From a checkpoint of a small mixture-of-experts model trained on Wikipedia: 128 experts in each of 13 layers.
Below are experts of layer 5 (counted from 0) of a mixture-of-experts language model. Rows are named router (the router's row for the expert), gate (a neuron's input weights, with its number), up (a neuron's input weights, with its number), down (a neuron's output weights, with its number) and show model dimensions 64-127. Each number is 500 + 25 x the weight over its row's rms, rounded and kept within 0 to 999. Numbers have three digits each.
Before each expert's rows: "comes before" lists some tokens at least twice as common just after its tokens as in all text. This comes from a sample of Wikipedia text that the model never trained on. Tokens count by the router's weight.

# expert 55
comes before: "1", "2", "19", "20", "18", "17"
router:509510515501490481533506470482472473459525525502480458493536479536486495478558530491467461518527491509480492461487489469508513461494500472538541473482524488507463545513474466538504477507511535
gate0:493458521452463516499505509466490507479517504473518479505544532520488520499547492494467492529507519492472531516464517465455491544503469503490516523525492460492479540507466480494532466477530531
up0:517498521457459541521502457515475531496483509501502509521509550501474465515526459530486511500536538477476521485442549496512493542539462488507505516509472491460492521470486468470556501494492517
down0:449488531516522470482512555506477520517527517529511513470509506509501482450489483533539527530503530495489505527528485537474497491511539504502462457486474468514510483486501478491502484452553501

# expert 23
comes before: ".", "–", " | ", ",", " km", "th"
router:523520485493493487499511533471498508507457481529551481517494529517519519493474473486464511518543483475524549486464499491492507506541531477489510472502502456520490500492475498525529480502494519
gate0:476523508511550486504503480494499470486494489503492486531522527507496530489495496495564518487477483475540492513464513531504540461519451561463510459489499489483493474501486520481463501504511495
up0:542453490531474511489457520525492542481540507455484536497493467479499500509523522501486495527516536497462466487530472497492457489458523473533464525489507550480504529514487493477498497513509497
down0:494496486513505473532517484501503520482502488519534529526503516512521497462477502484485521520546484471506531514508492517530487511506550469500541453499472465534494468537464508546511483563517476

# expert 52
comes before: "1", "2", "3", "4", "5", "6"
router:493463520497507512486520527551481528479519517471496495451516521523508472537545458505521480535536505495469494491520497490541497519511522493531448462510524501539497543503486500497464519482538503
gate0:483497471490522514477479488573532520491530544503486527549501514555515514541478489549527502533484548475525505531496481473458498465483522500493486504524505536486523466519477505492475537505478470
up0:488520485478507482506505521543488534530521535490506498459525549494515481543518481525539523502466515490467531494510527494477474523473505521489487510532529481482505544513486506456510512494508523
down0:515506472501497495486473521496547477541479511531483504476457487487503516497509523486493483492469487530538514504464495535497525470484505530486474561532495527500470492462562478445496487517469494

# expert 38
comes before: ".", ",", "–", " | ", ")", ", "
router:484514509508494463467480501509484473524493508539507512497480502468503473489457452527469503467516462519467511467530460494513517536518537452519513528490502497491525492469513481544540505510477474
gate3:481511530489504493455488469475508468542512510534495492514516481467533496491502482512464526473480498529480484527506474474541533527519487524529538502524549457468527465492472511525481533507484462
up3:481535512487541512456494493459522503541501477482544494516522480480530498466519512463470515517498495497525509495493496453539492497511496537564534491546534484502528463524479527487474497491496461
down3:487464486493497516473505519467431477456484464507506479488459465484510495505502522484532539481474542533497470509475521512510563499501450564456470463497507448509501519527513520503510476515506538

# expert 29
comes before: "\n", ":", "\n\n", "| ", ": ", "|"
router:506515498503493530488503531518490520482541475497504487465472497484534485502524535495480547475469462524469519446520477509491503528501495509474479495450539502479486524533471530498454507495521489
gate3:522490458514513442480537479519556516526464484479530533476483504500465483444493493521516527456527454522477521513503520502478504490473481432506490510520489516519546486513527502487513479523531516
up3:502491479483521473458548514512557505507490478463522515477456496498476500478491552534487534447516465527478556507510498481463513497502490442484477514525513523507529489515499509495491487541525490
down3:500555550474513505473490517487494518570511513521463519514501522499509504519480491500491498499482531481485507518492517514478518518516507499463546505543537546459503469480478519512531516497518509

# expert 51
comes before: "\n\n", " The", "\n", " He", " In", " In "
router:487458516523509513524483528483450477480508468530491548492515473535481515475539528485501497526541524521455482502513519538497487475496540455520468483463524530501484499472536511526496510482527520
gate0:521532443505487508473519534520517491510472487494521511459462523460488467533505470444513461510537497508482572506473530470495527525485493493481490454480519510488469501500535515518484477487486472
up0:492490543496513501541484460501503496486527513502508492535516480528512542473467507549493507493482501459518454512519474504520500505530470541512524519525457468504531480493475456462530543524508526
down0:495511520474521529505490487503511471500482487519491483531449435500514574481527518463528514512465535489484482437517480469505467473510484496471492495492493526498506483509503487477507542507507509

# expert 89
comes before: ":", "\n", ": ", "–", ")", " |"
router:509545494487506507507499527498499513487489472454489485483440473517499505507530514529455517461472497492501534488493483486470510535520488492470496491483540531485485509497488487518529467498458473
gate3:489528520493515476501486475507478542522456491552516477507514490506510547497462511479516499502521542503500500464505451551507513516519509516499481478471522487492537474484501504519522571459444530
up3:465566492476517511493471503506474542513503454479479464468463487541515556534500533526483509482464547501489516482489463522485530524527498518482474487487524523495531490470500512510505500463455514
down3:470477498474547494486523486496530456496455541510488483523474533454510490485515495477531480510532518523496505515459505479512460500541520531536508523514516489479543506497495516508503518498493496

# expert 14
comes before: ".", ", ", ",", " in", ", the", "–"
router:525505506499461468496493524525464513505442525485505549498518485484493518487467433521470498500553460505496485500518478520486519516468480450519486462520459468515524477482530520525517490527493501
gate0:515543563526533522517500481520459520530445482507516503498533493524465507515460469497488512501518484511523541484478505486460539528544521562538501493504565534505484498486498507493519535515528482
up0:499473452497478483513493527485543493500553505499497481505460510502545487463526526484504465523459523492464457493534495501552471466497501480485523516473461493507493490535494492493468496468484540
down0:508465561530487484506485494528515531525499521515463524485503474485451494516457478547471544513539526481473507469550505448489537504511527491497505511500504499477475513510531522537529493522509508

# expert 93
comes before: ", ", ".", " | ", "008", "011", "–"
router:478501462488515480502531546520514542521460481541539490541500487499485520510455496513493505543531509508491516517518519507516498478496545459485524467525477505564528495472484522522555502490482471
gate0:543465503466501505484475516507515525503436499507480466505451503494554491530484475471476504515500509423503489510566540536467478472487501494471495477493527470514505492481477524540534538503461478
up0:478461468500571523491499480499489500509462500492463509507501525516500542486535480467526525515460521466467517509476532524458485487512497479491503485518529490517521485523491516477525484489547523
down0:486476522509513514498472498488486503505434486491441475506448516507492507494489467494470482518477477523501487534516493521460531493472527485467471489472497516519522497508454536537502460506474510

# expert 2
comes before: ":", "\n", ": ", " of", ": S", ": P"
router:489530497497486495534525515488539555501540490464531528477448459518496522526528521517475510466488489465509520475476465500479490524506502503476503484487530520481478492506462485490494472518512505
gate3:506482500470486497508466451546572493519486503499523509470509499536481468492504492503527529454519489503512511481425497493510473509509517518461510492482477490533468477467482469509474484464498486
up3:506468497541512511489519546492433517517530528510485498522470519499523524503491496536463484549525501510500509508518480553488538518497503514539477486493514533461508503533498503512538542534492479
down3:472514524517503497516497482517478506454474463536525467444472531468488468537516486481521463431479546489539456506519503505514511511479507485464439455521481504498497506494516488472531483480480524